{"d_expert": 544, "activation": "gelu", "init_std_router": 0.0157, "extras": ["capped logits"], "lr_head": 0.00597, "schedule": "wsd", "decay_fraction": 1.0, "doc_mask": true}
Below are experts of layer 9 (counted from 0) of a mixture-of-experts language model. Rows are named router (the router's row for the expert), up (a neuron's input weights, with its number), down (a neuron's output weights, with its number) and show model dimensions 0-223. Each number is 128 + 24 x the weight over its row's rms, rounded and kept within 0 to 255. Numbers have three digits each.
Before each expert's rows: a language model's description of what the expert responds to; "gets" lists some tokens that make up at least twice as much of what it gets as of all text. This comes from a sample of Wikipedia text that the model never trained on. Tokens count by the router's weight.

# expert 0
It responds to: Table and layout structure. Line breaks, pipes, headings and header words in tables and infoboxes, such as Season, years like 1997, film, game.
gets: "\n", "|", "c", "==", "F", " st"
router:110127098112139125116096113109114145114127148085136096099147115112112139162154083150134158117124075130127133144121089148148149129187143106141170095084138104129071112091124098127117183155136126108153174097122118154127127109107115143124151119117144111142128135174143140122118148146105087127106161108137090100121159133110150102151113087160088078121104126129132134144117154115130113126103092165121121124155124114128140116087134156139066135117156124118120163119080137105106109136086158162130132115134157143117147085132132122123099123134123139119105111156150109123133131142105157170133098158106131131158126188107160129129145151131148180137099124140178162150136168093152110120052
up23:147077116116101130160154112134111108135106158131113135118161147162119185177111153103107103114097125136112132102121132100114154132141130125132076100122115087107133138059112140127139129165135113143125103112152098118112168145094121132105148126075117118128133139137194141124064125112084123131130120143151107179142148146144117142134112107139118129089187117118124169098121080119096121111104110145121141121132113110112146109115106152095124098129074174165117139136108148147136107131060116126160113070143153129141137144147127092127099169104090117115087119133131136125138093115123161105163117110139136098089187138166133115098148113124133151130121136094161127113139109100100129145132
down23:142090108084164113151098105104110111113144174114134118120170126117130124135063113113140076114126127135129135144109088142120100129117140069126121143143111146120115115069142119120131146101100115142111130145106118134095153104158112136103130129114149105117129120138142196168140156099101144116139118176151161129134166142136107111160131114093127082118109104128126116114129142177144144096115127145138155096136136157117148096145132137131115150105084113147095161132139143171142153131137130095133132099083106144130130127119141116175170114162143121079158115153121158119114137103088102105146109111126105084092145089114135160087156069120065099096117135182129109125129112098085111131134
up24:109120149156123098154127144125046120126119171119101157108114112162118137122117065142153079122117110152123116171135138105149139134121104127130149154126110127125115148129128108142100150126156114093160120137140124106148108143126164152105147177132173154130054106101109119139121106178093101129128198194121122106117132119095152120124113114111105174114083102120126125120122170138093157133183131150107134145098134114122096127100154111143092116129158143106139141143123129112137123135189098126146114079097106107167140104138148149118129129139121108118099107153135147117138135110084131098153108111098148141125174143123173165137158161137126152144152137086162111131129148117109094140107
down24:161132106089159128140148110117118079137155128125150153080099106119125092088167142134139119137122138137180137140121163126126126130108113113085119131149160116144094114157129169125131102122077135113114114170116078132128167075123131119119177130082117127154119126152155144144145123098156087102145112129101129138107129055119119103141108152110117148138105090097116112073174082125131124086127151138099161157152139084138124105160080143111130111086130103098124088143121094128128118118162155115138146074149132083143126185077131139132098144105164112116138133136119096128132099103160092161143144105098107129125152140133145117109131124132112110097168136128101143113142145134109115150108
up25:127131120091182105124136126106150136152087142171146161152111150159167113121148152138132176139106115144129160118161121137148151128138133129096153166171126158100140188143101139099108136106070122155116114135127138159095114177122086159141102122143102109139106132103117072154102136136090117114111131174174104161089130107117118125103148166112166147169133133127163142173096121118146119147128107166144103157111133120149136159114109161141152129102131141093117155093103107127119096149143073117086166095157106114142171128096130131124136153131118153085138123139130161149162124169137106121080111137120156127140148125132120159116140097136106123131129141138139134123136122172088185125104
down25:122140105121125114153084129125137123145152162163109106132117123108058125172116125121175150114118125117158095140159154137129161133163145142100158143121077179145179143143171117133129133124131153125100127093092126126127134177106106081172115129091134138141105113099163150149197120168129089127148109159138128095115141108139156116143133144130108109127142106146102162105137096115147112137162162127115123138146108103085088098175109139135144116115120080119112075110131122094141127138115146092146160125098094118137098158120133114110130145136128155124126088171131130089093093105137106146106144149132166112128126140161141153116161097151148149089095105103072134092141130131142117126156
up26:138111083095097087113116122106128147146165150163140139147145138126111151150134135184116138094135133123149110165053110120118115125134141157137119153110117184139129110134151110137102122155114143126083178097127130102123126130149130170114148140129105122101165087172122137139113126108221095136138133117126159071127123119133138130178106132116136100128138135130078127133171137111114148131098136141103125164125083140143101139120148126141124134114128135138085128136098116154090110115099130106142179138133126136097141165140115121125149117088133130076156136121105035135118132114134115109132097166101144109085095085117121134126167156147120156132119170112147150145115127147121133118089
down26:134108147135140115122139108111132111157130132184130094123150106171116121117139128134111110121116168113157174087184114105127136148072109146113118161129131141136107153136112126130115130160113096140152141140147151128080133126139096157157147099134134138132113116073120099138116136157144117135125185117132132180142132157137087147085103165122174125091155145127096127154150102127114090163135172154125143080101124136151147122165121115134152126141153118082099088087118123114127124095098154110084085164132123101186110122137174098150124117111104145166109145093102131131128154128144172133106101125106109112097122164144109129146106109122122167121141103137083140108129129136192109155173
up27:139117117138138126125112113087186133135144090120104121092092076130134159108107180175089120103118156147118075100138173187129073087124114116130135127152128130143112128112144150119084111131104152104179151119104145167123147115107127158145106092140110102145163137135149128138156139155143068144122111114111169112125128122117148134104146096136124149147127117112107168121102143149098134096141123132139125140151145114095122131136121140177106126123092090157133136162122098133130081123116149116125145122108105136204107124107139155089163122129091125115129105152119189130084141105131124148122098102113148154117117171123136181169135157141100143099117150143149134135122127081132110169119
down27:125115111117076138109145133117135150114157162112115112096133140116089114142115091107116114090148135120140151115112132133115112109119119184121162144116111155127180089113129172129122152105080123113168106164133094141120144100104113125103140086169147097154139137160092143111161150112108141150102140153142129140160162146159149095098126124065146092155118100101143142117113145124101166135146131164143118082145114132106134117108136134131118103162139159130131109132148108136130115117071149148130149143072082115163137111138084106153144115094123083142137098111151143138104135149159164071173093181132121159074144122155123141153151116120105147143138103111162097163120124095108131147142
up28:157102117117098152144130132126093116093110098098172137142102097122125132126140071135104124109174126121146139171113117128114129085112130135142177099165150119111116128124147121107130141109112121068170145178105121117125107136101090119141112140152126145127165105137138134113146118123118154150122147109091121119121110151103151123117096087132150092114123159103108203112106124154118140160108149105071143135165139152152145158124135097130080110095136169116128148135142117102069147156124147151149104139116126163167136132133131154132104172112127155122091122118108167091082159133099149159116113141120106118148148121164129139087164108116109153113119157083126113181078146095106106128095
down28:157146134079139139160145130147063100092137106154129146077115093095142076117147151112167158095121135125173132133130085101104150113113125129155145155153100095103120088140143147146150147140098126135115136148124133103115133141166115119079120113113112138159181057118147122139127128134146141138114188128144154163120144136130136111144111085161131120142146131072110110101129108140152136113132120099066152153102145171127159143140126162129127112113158154154185110138158117124115097156117128137081123145156105119111102089125111160151125110140116126128137148098103117144118143070161126139094148142154110158103095183130148151128092134092135136146099137119152146101130098134125149135149
up29:106123114098138095179103139174111152121084108142123082116146140130161163128152111148124122164115088089132137069114099136115142147125095103164153127085142128168132150171152119131124124148163120128151153124170139162104100148119107143093146082154173105124126149122107106092140148110110138124123153137157138111144098056128160081113096103145134163126084131135150131142134121161137141084104140130146133109127139080170133111113116140112092099161149093145102143134124118111132048112104156157140101122157164159155116119146131164100157114138128097133099165134106135128121091129122123131111126133128134116125110126134186106139139148169100132154092119148129138149145136144149132083105
down29:177132144125136126146171152106121169101126148108127163111139118127126121109118107109098153156156133123126094104112102093157151128134119135110129144126105166132085155133104118121164105122134093143132147175134108129141128095083159119117146095158138116099157161098108173131144138147128141127086118117137112127096169144101127133119140132145125094113137134089133129105126122077130117150172136138126070131151152116137118129102098137105155085175127139102111119151142081093064115090104160107082117116133120145145198142109123124115104126113112121148134139115117148099105120103135152104151103143120132195166109158110128082175131205101122154101149133099101096136158138085133134129133
up30:110146129150166111137136134098157136171136128105158128098146075128117152157142122156104156137126138087138133177131116135150158159150129124161146135128094091155132123101158137145094156138159140133115133175122149090144124142140114151146138106150110119116143119129095138098152148150140091142143072165153085146094115115162088091144162114165129149104154150128194136154160164168104131138100098141128141163120143172111116099116151110150119088153103171076177147109091146103121126134142121128155126100147136122147113157126159076083127167107096116123136135097119106105107155145123088120128110122165199105113164139139142107134112140155163116123154121119098112116121148134135128107126
down30:120111149071149119138088129102132121144115147099145132114128158123143117143087103122130117079109136109119129108139164121151130161117093144121120129119118193127146124139133119163158167123111113103127165068126151130113099126153105154104145171131137111060114113153123133145135113126124126127135109121119108128106088128123161105111147163096173173099138093173152110095117065105096107149111148191160148105101131134132146089082102101107148140096109082121094143089086102120111100157140154119156115119147102104138123126145133134138134140145117173107111112118129143166144153134149152101127116125143139124113078114144139116130152088095100093112167184147091156101146131121100122139125
up31:097096095139150135134113119090144137138149104135096133121141147157127134080144127111162166124125094114133108146062170158120149101122096137149118098120128092098115152120139104143122138124147150144157127082152113147126153161149106130102141128128147142141117163127110137126084133130137131093182106133113141086127155159129167143135105107158135108142107087137115127152130106117103140127078128156099144091106135102133076122159120159128093157164119105147074157154151085118087162082154162088160151139117118116118141156123132129147115122134116136084089108131149163125146122143112121118137116106125071120131064108111146113123133116158107129134090084111145104167106092130153085182106
down31:125153121127124126127112150142122161134138111086143164132085145153083105138117152151087093143122152136131139134168145123110159148117121136156117145102125154117137096142145090097150116134094124119112142166134109077124153142149137143160109171125122152137111103109138159127129080129092119096166141075119171120134118152126114131126088139095063169158118149115098135086137127135119110138160119136135164122141122143126164135136127193127107091142103149101075138082090151110119134143131139146127072119112113125150096117176130197142123149120113114130147081144109138126115117118083147118139178151109138110136167132117098121126100118125128093087135156117063131129170129112141180146115
up32:125125092128134179168122131125113110095179091135071128097088142094097156124116108117110134118159123102100106169177054124139117111121138108149128092138154139089107141147134144104092148126096121117150134115134102102139162111113128155160122108111147155146113118160154100129098135139143136181090122113120114127091161102161139132155137130128100090120145133131128149142097111146156114134156110141121108115131153124197100104166141139125115106142107131140079128131113149114157091136135100099140104137137099104098205152128142105167146120135178106115124121110152086121172110113112159119123122115151103126099176143092155104137138106137123170163110085117136116165136105108120116130123
down32:157125093086099138109141110101142152104138122109176126111158113102120132136134107151128132097125124161135147140086114177156136105191109186103125124175113155153101130113147141136153123121096142124127094053146131147086140124125087155103136127087155108131132136119134176155108148160179114122152143167128088116129151126084158116104147150107105141123126135157138141061164107144113105144162120097137171134139148104135116120148160137130136177148122134132147124128131135088131088133126155126119119146097140099127137156116116090154158150098112128100149117162149134138178119097121106117127132154122104102138070128157121157104148129078116138132150101110116119146153148170077154128148
up33:104131118117153182128117068126127138110104153105073132131133120151091125089149154117135127130149115152083115163108151132098139080111149155121162107093094145120119120126131135144121129114116095095123118070125120149157103094149110095138150147114105159098104118119143113146140113173119144121077131119127147122111113140152170105138148143128119107138146123109195081150128155170097113118179150170135113095137152106089106104127081144101144118131123113121108139155121125104108144144158122136147098107089155158128053115150109116097091105147098159130116098120137123172100129139110150136115108128148151120116128118096096138129112142128127184112134153191173150145101110123116109132090
down33:145108135145176129148127126152100111178148091127114151126110115135137162109151098145125138138148115139119135143127191117103167147136156135122132134099132137111141160133135134104130118166106105145151128141095154107188075157100112143122148116116102132108097127147073142120109082177167111106126150118140109152093126117112163076169128133129127154138147123109119128108114186123088110163156147138118110071137135140080109184120127139153176130106128117133120134117172142157126162165134148155167147112107102100154128119099142186127109151138080140114122140127135147108098104107156103092120161140126147133124106124142114132115153083144118157147162126172107154105160152150155086156142
up34:162097095132130094132122156122130139120148140132131152120120119142125155086130111119126170119111093161116101172139109116120146100118141167136144133122147172125112133099122123136135125078139157144157125132118163150094101160117153145166157118119107078130151148110126175139109137103152129136153168169097120114131104105126127152133156144117152086204156113130112091122111125142150121145126155137146129089195087132136083103131141139106128161128134125128145168093086100134170156106125178162150152104117168131142135134165135156135116155065118106133147106095182104140111110147131136158116133092172157112080151162151106159125120127096118125130105123118117148143117166108086130129171
down34:137120185156132146159159127116117108114132146123089118147134125146094135139132095137128091124120108182151116163108100119107132113119132128123120114101088137153131144090056163121170112095146150152119078161127168162118137156102165119118130140110157118175138128112095157166152135110143133129153095153123168116115124146111108102142091124159110158134129090119117107128161146154192132189148128116147157117121137115124133120116165118146109137130156151109155110080106107142144107118111115064145116154145127126095131076146090110152144121154110156118159116132143127116170139160173112145109128113092090147157126112112141111179099077123108141161124131114155119126124112164143092151156
up35:117153101133148138077155111159113151149189148131120149174136131120147134153161178160117154117155152152171160115125079126152106112119122116129152131172156110125156146125137160073102117139104108124129119133133142145084136112100115143148132142093131102145147133159114112142099141143121156148138145120122139057138112114160130125101140139132128091133153160087091120135098124138125162184122093139083126141120128150124126128156098177150147129130149158123133101096080102174139108189135126170153166133173157113124110113126094133148090102107149133086136109101129131157080110104110131139135103136098116142113110168078162140123109118111144105079120116125149130114110167135140151132107
down35:132102113123140140157118156149108173107120104145119170145141147126130160116129114099140110168113158132154085119131119150103149131113127136135098170139203151145129122135100108144160145121106127153120088148117168135136147093113120103107111147121083131137131114119100183166141134092109135090125163119130108110133118154096144129108150134151148163122156117141125154104116130125096134148129133099155090174150149146153122132129158088134095112115108092174143072124129131129094097128131120114103127114148075129116134121123171145145161116077062143170176113137087182153139134100113159123079155139120121129119121134126118119139102135174118070115168115153099104162137152120103145087118
up36:132113103081097105136147145130131131095158116095117124093162118130165129131154120136119163143127119102101142150134123167136141120114138129136114163119122172187090106105097119124143135139120128091173128107138106096120119099098156121118101157112155108125104150085127125153167157132098115155118169150091112131101075109139177152165115091165119144154092093115108155141096087165136153121152089125127052096110114136121090159083102109151095129079147127148094097154164141123142157105138135141124163123139120168140135108138116099092124136154137146098137137151068106141114129137151136142160113121084164137142137119167150143145138132120142098132139111092152122127128130171167117129126
down36:143138162116150120172115118146150124116138155144115114153092148104100154147148099125085125146095171091146129122135154119144133143139096094128122143147110126154134088147123176153105113102119099110173131137115111146184111136137142088139133105113126152159133114125143143096080138148063152116147142150170142129161110079141108074130108152132115112101149150126091134127109135159100111137086125156144116113095119112108152140122153155113146114115125067135145132108133096109156130121110098139140171149140128099149126119132128154145120102156152105158166117159116093117080183115106098135091127130116155109136110103143170154154069091129110088121157135152106120112193136186128142124124
up37:124118165149130147091088120100094118167115120144148170120134095141126108174119085142118103135169184125164127139086114160086175104135147071122111115113169154117106139050146124114149125118126157123167148153148139170128128068107119134111137157118125123100121120142159137147128113121114109117106130122129171140121119119109160120120139140156085123107145141122117117178131148148135116118112133110117095148141110121106111132125097117091123155107132154116121143124117122162076141130155184143166139130098140119128124107139152138139082146124186153102108111129146138116125145115133110121110055120136168123143106132074097122093131155115127171119094133160136097135161174165142122106156
down37:115124151149130158174108078151162108175102145144194099105118110171141111115140121098147078097118109108118114127108128128128145095086145113129112087137151130118075137133147125125106109128135133156129077122143155143120154114161106139113128128117132133193124159122140157093105131174129171148111125125166112109118141147116124121136123128103139139148147152154137103105115135097158113181103117108135144085109136133180104136149126112135180122153145120140087133133127095135154090165139095106120111137122149127117130148125138126106117125102149119115188112122108186125112134091147130077112151134171127138131118171138141186154111121095094170121136076142129117098151157160110162086126
up38:092141119151157119115098122096099153145117128106152129114117126109162145123130102163128159100073159120116096129132098138115156112117107090108099128111138149111137103122123116141144118143120103097093123096133105140079182137089140139129127107116101105107160140113096101146146091167122113135120102149161138140119118113074107129083132203167096092122118143112141130123101113121042156138120142113152127114138105082112179160138141106168129149159150168114132138146134128092138155144153118117109141129143136138142126122140094122107116165168100131112141166127119121109134147114090108083152110135174107116102095140142092117085119146084089105129176111091149133125150129137138131180114
down38:085146146118120137097129133115147111127118091120157140158122133133124136120124133143150146100116138141150133139097140127114107147125140071112118126135105114165168153143103141170114116103081073126162090140153090173123076090087148140133102148114151157119124135171102146125132108128048129146117114169119120098122108102117130162128184163108091136109159117094128135188138131116129134125090110122125119126156113118115139123126183147173153138116130123112124124128133146093107137097102130086120095127138152118157136112114129080110186109124186110142139119127157125149103098112084151108108164142108145151147139105121131137125127172145093107062098131089135101089098140141142103134136
up39:142126132145138176095115100112161128132109138161138143165136107109144093089127111147084110136139115108155115093145086137112126093156152133204107127086163119178107136119136145128093125102136130105165154081109161141120125122130115107087087148090130075135167102118100141168150128121126179120115125127128110137136116117132150141122111117128110118131084126145112158146116120096122150126124148165166131111161095097134133120111158115164132110170118134128121167145120096111131093138086114168115128110130116183127069118153173122100143086140112123170169163126124183139125194149135135119141103146125124132138173104132140095134136150122161135143155117153131172117149124128117140143168
down39:163120129135177127144174111172116093140121107102134142129096074096153125122116143104137117064153079137094134127141100164150130132172108159084119094125108116163140157114086148138085148125138134119166133140144121135124102123178126187179122120156124115177132144117155157122140120130134151103135146146150130173088119162165132139108154086098094129156121150128139088115143142137117087140126147112109169155117100091149121118104107098148130111134125127116144161147109102120129126104105148126180091080142121096122111102143099117163131131158095126111107113133102126127167139093175110119162139136104173154127110160125157109119106149163134075117151108121130117104137113131128124107093
up40:157140087125122091100060158090106106108104125117125121104098146155130112076117106079125119113088121102101107110152110126134111140161168130138175158128115148126133165118149121149158131124134140129139081120153105158122095089112129147100159135145122102127132109124095136151145112116159132124122086133132083124109127153128119160130104142164103112142116141120127110154140132139116131139123121128164086108132173149104114156135129139140110106143140099067125131112080154166146148116138192145126114111110168149098159168138139142079146146156127118162134117145118115202117100135131118155148105124166146108152113056097146169136112133153123169135121116094139169141124123083138093105124
down40:153136125131180101108126131136157145141107142092076096145112122150127126147119161147147124134157129092113099122074135109135103135133099127122104104073167145143152136126150137118138152122162101101119162131134148105122137091168135132132113122144141109115141159096110124115154093134126125118132129157184159149088168139112100171107117116137155127151109163129145153119121131134170137163122101138144148157148102102153142073111119043105137132125135145101133125071132086125158150146117105124151159171144073165080135112111097125129145139137143119106137138179096089117101114135153164130107190115094129118110129119134172109135181105130114108109121114098116124083161128137122141149132
up41:133115131149133120122115151164105108168151098133113091174107140130100121156139105145157116150190143124126088188091119130157118100156129118136108090106119108135111084164140144117155127108129133114149120160119124158174089116135126124145130165138132136138119143078164171124109091120152152192119119127120118122108111142131115132106154129154098131132159109114132171162114111117119146117119102141161142126159090126176162139112135092125119139072166129185126163157112103120068069146110127138142122128150118118129146135154110145123119152141118153129089142146168106134109165124100149095146095161149127160087130127127106125118122179136168115111134144152159129178162137109131168095100
down41:120131094155113108156148153132138152125155131162160158135107129104075162102110143121142100141106157142119150121129171128121152096157133167111094114159097108098144093128120096117147104102128133094144136104100162086147105092133112112127131113147128173129163121081091139119120103134110109151122112157112147151163145133147135121103166211096153143085131144107130133122147095164165137112141123144151146123160156125151157130138139177120118129143178111126097175139081126100133110111113106098128068110095116079091125104118136106140136151124131106123125108098095124119095115148155166113184113149103131129123069137104080123125101163108118123127135123153101157159120133131134109157111
up42:114144120156115126068130106169069131112121138102147158110143103139147140135100123160123109141116165102128077164168124172173085145119126137090101134127127105088152172184119155153136119113168145121089104126132169109125115094127113128114119105160123160136169131132164138142115134167140153105152161135129126088132124150078147165126079120148144146131155108164104166148130111177127111114109104156125127105116150139112167132102122133172144122095138152122113111174139132132163128147088150145135155152130157161155140140149095104101113156148157165113096120116126101121098097117131141111103130146122108121130149120099130119138158140126132144152152164071153159129167137112179134089131
down42:160109101158096158154128144127134072078095122117173186147090102150163110169124108126113120134153123133172092149102089142155136148105105118087120140075109157134133148161101122144143174127142102167089172120118167184098178153126120132108111136148156080114111165134127111120129104123128100077091085123158095097110105136087142143126147138125144137165143112092077147102116140105155088122156115129119104149117101121098145134136137134120148130136107085121142129129126153152108116127145140098139112103150102119092135133170127093185162148128107131141141147127117096096125125150148114117148112128130121076122101127119142093127128136107129137131142142141087117121164115152160126123120
up43:123133116128129099101131097106121157126132129129147129151152131155114159091127125091105145136144125110150115142124152126143081109099132088130170196146183128118160139125103145131126133097119124126155156146140110116135146105149114137139199143090175130167137146100127057113101174138111117120121103157126141175105158118136111108182127144138110140113180135148114094141158145140083114112135159066135092162128130133142128118119139160118081112093145107110107107131090121125119162143110109143129113148139139120120134111080156121105108143138112146079123087154142143160109135123130196130132136143139156163172133092134113176111162153135140144149103111157153167117124123144148105169116
down43:127150170109161095135086113122133130143096136101147169151157084131086115165166133125107129134146136118134125142141131120143135112148146167167185145119095143137144112130114131120168129067130163090077102109155136163163079130144149098086139111131127152114067077094140117130154128109148131112124168145072089131126131081175097141114114119128155160135137095130150093151102154107140123069120133086126106135123134139133118124128143144095111099114170110098148115108139110116153147150148134097125102118104108147114116131083143095136120143123126164140134103114131183182154122099111136113102101140138160098130124103171129101156128095102136123142149136108127115130156123134094122159149
up44:129129088158162131167133118174102135133102093103135109141113098146121144117129104102115142139114127120105109095134116135121123164086142081100108089142172064134112107143106116134122149161133116160197130118147090173135136147129161139133133073119192124106118131182161149127136102165131121111101118092131146125119127104136150108090119108068171100155099148152074134141175162159149104123118129121094088120160104115143141101117140171120121130180135109135096113159103144080119124187097150134131109149121126124129130114127133164153150137127150125129097112095118139107137146146128135131097115111153140096168118147117133129089128133136168139103147153103131113171110123140136129102109
down44:160098138115152096141154169082141116144083112126143099096129167114127139117124141137114149175117148109113108121142140185121171106131106149096136124157096143139117083150101130165150121106105145137110152124128165152150108102111131160118143099138097090109106122131076121126142147121146170160158159120157109122162118101151154134107095108101144170191114149166186112142134125118108122124106125157142173158110125123129139124109120130116139109107147177158172105148191122115141125151135117111128071117166110112127143178151131115118143118077073084146151152130154112134115143147103142152093123124116103127159120125120134114140143118104136105126113105099155146120143160163152126081162
up45:105157178131062127113112124097121101109133126124115150110108114136098118109191091104137133100178097103126098139170070114148164084137106086131160149139133135145077090149099110117141090116099133143145110149153133117121099137130154156169090128138126138132131129158141140108135066123143115136139099165110094100152134141110098122153110130148129114124134124117139134132148144105114130161108121171115117135112155146137125094124169151105124097099160148126114106122140156124117099105093104130159122110110110116099139123140106110111069108133128132133143133129114102129105140149157127161168121169101132128151157175207153089124143153146114145100122153145132111181129126139110116181177
down45:094102171146141121137129113111089151129115156159152140146126153119173104124144177138135166146127117141156101101163104104153117144109119146119099123181149155139130120134116098131113102145132147074121128148180120123133126138119142118146155139147139154103203104169142065145153102104116111129180100138136107110073098145129164086139101096119121163167095107105141125152118166118115158158115127098133137126105120145139109124154135138095113136157161151128131143152117118130151119154118157098098139136130101120102152096143126085189129114141143118094122130144115120100084103142169160110133131170129128143131127158175124155089114143161128145125108155124098135125141107172175162170136
up46:140134135126093109134108119145122138138126177149154108131121150096113095129116124131147178123107130105148132096152127159119124153161127139147121129113120121076124148144153140105078119165132133129135145102127166151155113151142140079097165113102136145115160130113160155161114170147118184149124130162145104086118130158148130123150129138123121114153083122134113084147174193168101139141136131162116181098163133126136193150154125084173127096145112125150093089153122133147136077147134111130111142089120094120143082117156128148153119119148126173165145075169099114096130150132139135174128120160158134140170151146111142110132106149151123136098146127126149142138124123153094131167158
down46:124074117158130124129159086133146116106126137163124158129148113152133112163158182138088131112168086131122112085170139119110132130108106148141139126089100084152130120107161106137127115162119150120088144092161103138115151100109055123123133146098151102173119081124125115136155172150161087091124131137154164082156085121141135148168120133154153162155130138149116093163104178121120110121140157113141119149127172172145124113105129121138135166158104148104119145085129130154151071119176117136143117123111154137142118128105112104127148116131160116101093176111143145131116123102141140121095133119151139131150131149110188121165112112109140107109131128123115116115138152158141079142103
up47:109119149130101133131117059107137146151120165104143101110133159158078176158078173144141120154094121148118105122122120135142080130140177135109133145139119125148119153146163117121143166134116132092140136177131150118156173165113111124117168112117116108148143125149109101136147079165103114104122081120136095148136110096111097113171105143110102095137098114115127142152126158117145110148165157110104142111121175147141117140126105157137097108119125129129143142092116145134098112126133171150127175108109125126148104147156109097140163138158142127119112148141141147116149153158091131144139175107111097114131124170102094105082120111107143159152136070150161129160112159065142122176134
down47:116175145149178115121106198115111083101142179104176113165119130120082152152145122098152143119163145159101097151175109127119108121139137117094081159107142104177151117110141117166128102115179125128154116123141158103145161114094117117171114142133135168119145139117128124098130109144135155120145132126121079157151124157095162087153154150127172101114126092108126147086107097116140093137147166137099118117102123098122146127137138114168106137141129108129146093094136121103098149143078129112125131142121103134105078123177127142157120115129133112120133095144115097161114104153103084159156099113106126134067139105122121120114127164145108155159121122108131162126130131126109130121169
up48:109129132147101131152145159137073127148100143128158138142090132149093129099145141130126149124154091105145131111103172108140146148109102136116124090083077107094145119118133139078085122152121167109151111062101155126112106163143073115141105128109137142116139100112136190109183131132108119133116114119154059123177134136129104128127133135122148082117124119170131123142146117089107132138111086168116153139130121123122105135131131158128124076096167153101147138133126112117102097155115142180118132083093123110126109107180112125159182111133134105107100091106123151129161160145105136109125091131153141135132148143163114113118120122161188149136088101147119113116128147140109099128127
down48:104129159166131105117168168185187143157089136130147154106120104114154122081099105149110125167104132147157120102134093103121159135132144081164123126114095120072159137128155105158102132146118136095157125126110109122183111125141159140123118119115122141129118090151091152112097139127163159158136142107119125148093166147121120116090109158119156124151141114097161122108122103143161142132146140119085090165143127158098128130126106136150137110106125148151165146168098111122172117147155149139135126130128137152158154126061155159103119118117130120144127133102121124140118119143131139136092148136141141120103136112142180082153144146133142138169149088142129126079069147123117194094153
up49:205112121131157142143098102091117121146111110103125115142136111129114110080143108115173136180125097134185127163118089110140144135110138096148117169152184122104076127079184136125088075142140142159141085117044127139065108134162121152147138113148089149121131134126158146109175178107121137142098147110113119131160172114101095099136128157105124150157104122147139148158115144142074161134123085166107129147120127136144100117159147115123103126126132108123140140120110103139149125145151128151146121135151155141136139145129123092116089121129125136139180101151107124111115147104114168111094103119118149144158114121137131144107106144139090137124119133141118123122150124133117166113137
down49:131142158131145148136141097118194136141124125166090183167138083127112078137118133140102126140142117141121131148139136156078124101162162124110124153149119127152122170105097145150100112079140151145167095142142166068163073144177123133138121084121129104116138103110199089084154127140149093154170126112117141096101132089115128172136134123142115117113101121118136121130118142150122146104114117154125126139108114157147121133086088112095168115152133095126100114113137171156105113152131101169147116107158105131150131145162116091103155167129137141144111123144126134128123132069116137095124152145110116100126114131145125126163144131090136081124165177109118131142109137151113114107146
up50:124126177180141121184099130090177128099126139134122074110133079130138136132128117130104171129142129104116093127150101101155120120131147118102090142096128151094148096099148125176134106152145145146115123122133109088128119097136117164112102094146098095117110137132158145130157136166129125110100101094141127135080123098128158103108134165132152144081138142106088153145115126134137107111148109145123128174136156112194199131101140129119101112101121132122089136157169108102100139132125122110157127108143098153120163135133105128109090109129161125129153143144085127119145117106092112125111144085092140161151163130117145122121167097076135176155144144127154177153137131126113146122172
down50:146127153121104110103087107122145131071108154076133122180143102135130135156106154117159124115105141149114090111105109137134146170126118165176111182109084100097131163093138106118154127157101116134087141098154170143135134083111133158113135155104155129095135132142090156117162154085141153100092112123139124109117154148120155143130155128102117093129136153087123157158162120118167122116121138128121130140114163100102128116144118157074118156157096101100139139164101102123116163125089142099149103065105134132133126145126119112106105173143137103099135123137110157134116131160129109165125163134116117136122132117126088114114104140103208148122145122118105170137178136147113147156135
up51:128110156120138124123143153104153131131146165118148152138137108080152130160138098107093126076106123130106085133111143139137123131178088081164138091128105147136168136112105138111115132115140108144072101081080131124113117169103138153142118167129132145156092111124133163094152195122124129140101132164112098116128091134132158110131109133098136161107136132091157108108138144174114127133144104130141125103139149113131166111094144085113093108135151094113136122107114112119131109088157115159143143121109102138134098137162124146124103130148100178123124122156100128115134154128103130127129121100156140128131119065074147108158133153085075125146074100143120168086140144068144145102155
down51:151162141078081150193138129129150161134148135134125133107165111145093126130153121105126169132143148113100147134086132116158133131127112136108153163141114141077123129137174132157168131103098176138103135136081140132133138174147131114171182110124141164136146172101097096103126095130144133109101102140127149106151181135161102155112135102114106125113101132091158125097103111133188140158116123149129147121112130143106094139104104118122109111148150149137111142089113113104116133152103134135150130137110111186158150126112127108122119105153091155182101122104069131093120119108150089149131122116139144118140117114175128133138083120144106091123113132118130099151175157151080161138154
up52:175113134138152153179096103164155159102138126109136142124104137122126099157110087146068105135119104144117102125153130064105090112099159138144168124154124140114126143120114174129129128101133120109135149104125156142097120153131140139092089088128099149179109136126143170162185122077143147189155113144154117126089135108124111164117130092155094116117145116118119141135135112130106115140134126123162111145072156135139135139117130166162136179120116175141130087157118083095097148098132124128133091092107156147154114149144115105141120104142145118087111142122135111144132116162088125117119117142134119142106079115104141147133109156094122140136086101106171110180110132160119144129147
down52:114137126211089099138154147149134160106162147176161119116123110133111152156133130140128097121116101111107128158154070092148122129145092093128141128110112113113109124126140145141128135100159160127079144093150137122139130117162119184105151148135122129167135107141108098137158163105125117165101146160145143129144138126156145140188171148160108137130119081150096143108136103128111128144132100127129087149125129133052138146105083125117144175155166094140126094106152141130123140157110127147130091109146170140129136154121113114138137133125134146127140168145151128148141135152112108120112136133136132192130138107102138168122115149059148101151104130149176176167136116101100117103139
up53:088154113056143085146099146094101102108094116126113122139101129116162139141160148169117126167161110104154159130136097131141092101135135174165146132088101130094110149153147132138134138104154075131152095141073097133129155163113171094124103137155171160156160124101144100155163132120111108152101092132146141115117083142104115097125128089123124070132148099144142145107152103130154157126108080126168148114128132132133136114117100147121101159137117084091153111129117136135101143158115106132124180071124107152134120129131127155135129153145131126109123123108116129115148091108148123146130153122094154131093116134173121106156092137100147136136115112096130101161149082098151092125130
down53:147131130118118136134090115109151156120105118169147072128146127115138111129109141158107146162121123106180096127080142177131115118140149124142106149145110135097106126136103127152142142089101131134113114142137127140137150134139149113083181166157142078151118081148142131132146106162156153171126130117141118159109145120103096108148113066134117161122152121114140083147156172158150082134102123116131144102157130171166164140135141135107118121134121132139125077134151184142118161095120128137121117119129137146115108109178149149141126107138158148098149153127164181143139176132177127154119093141096146124086107128144174131123141140118171129153136143080131192134127090176139147121144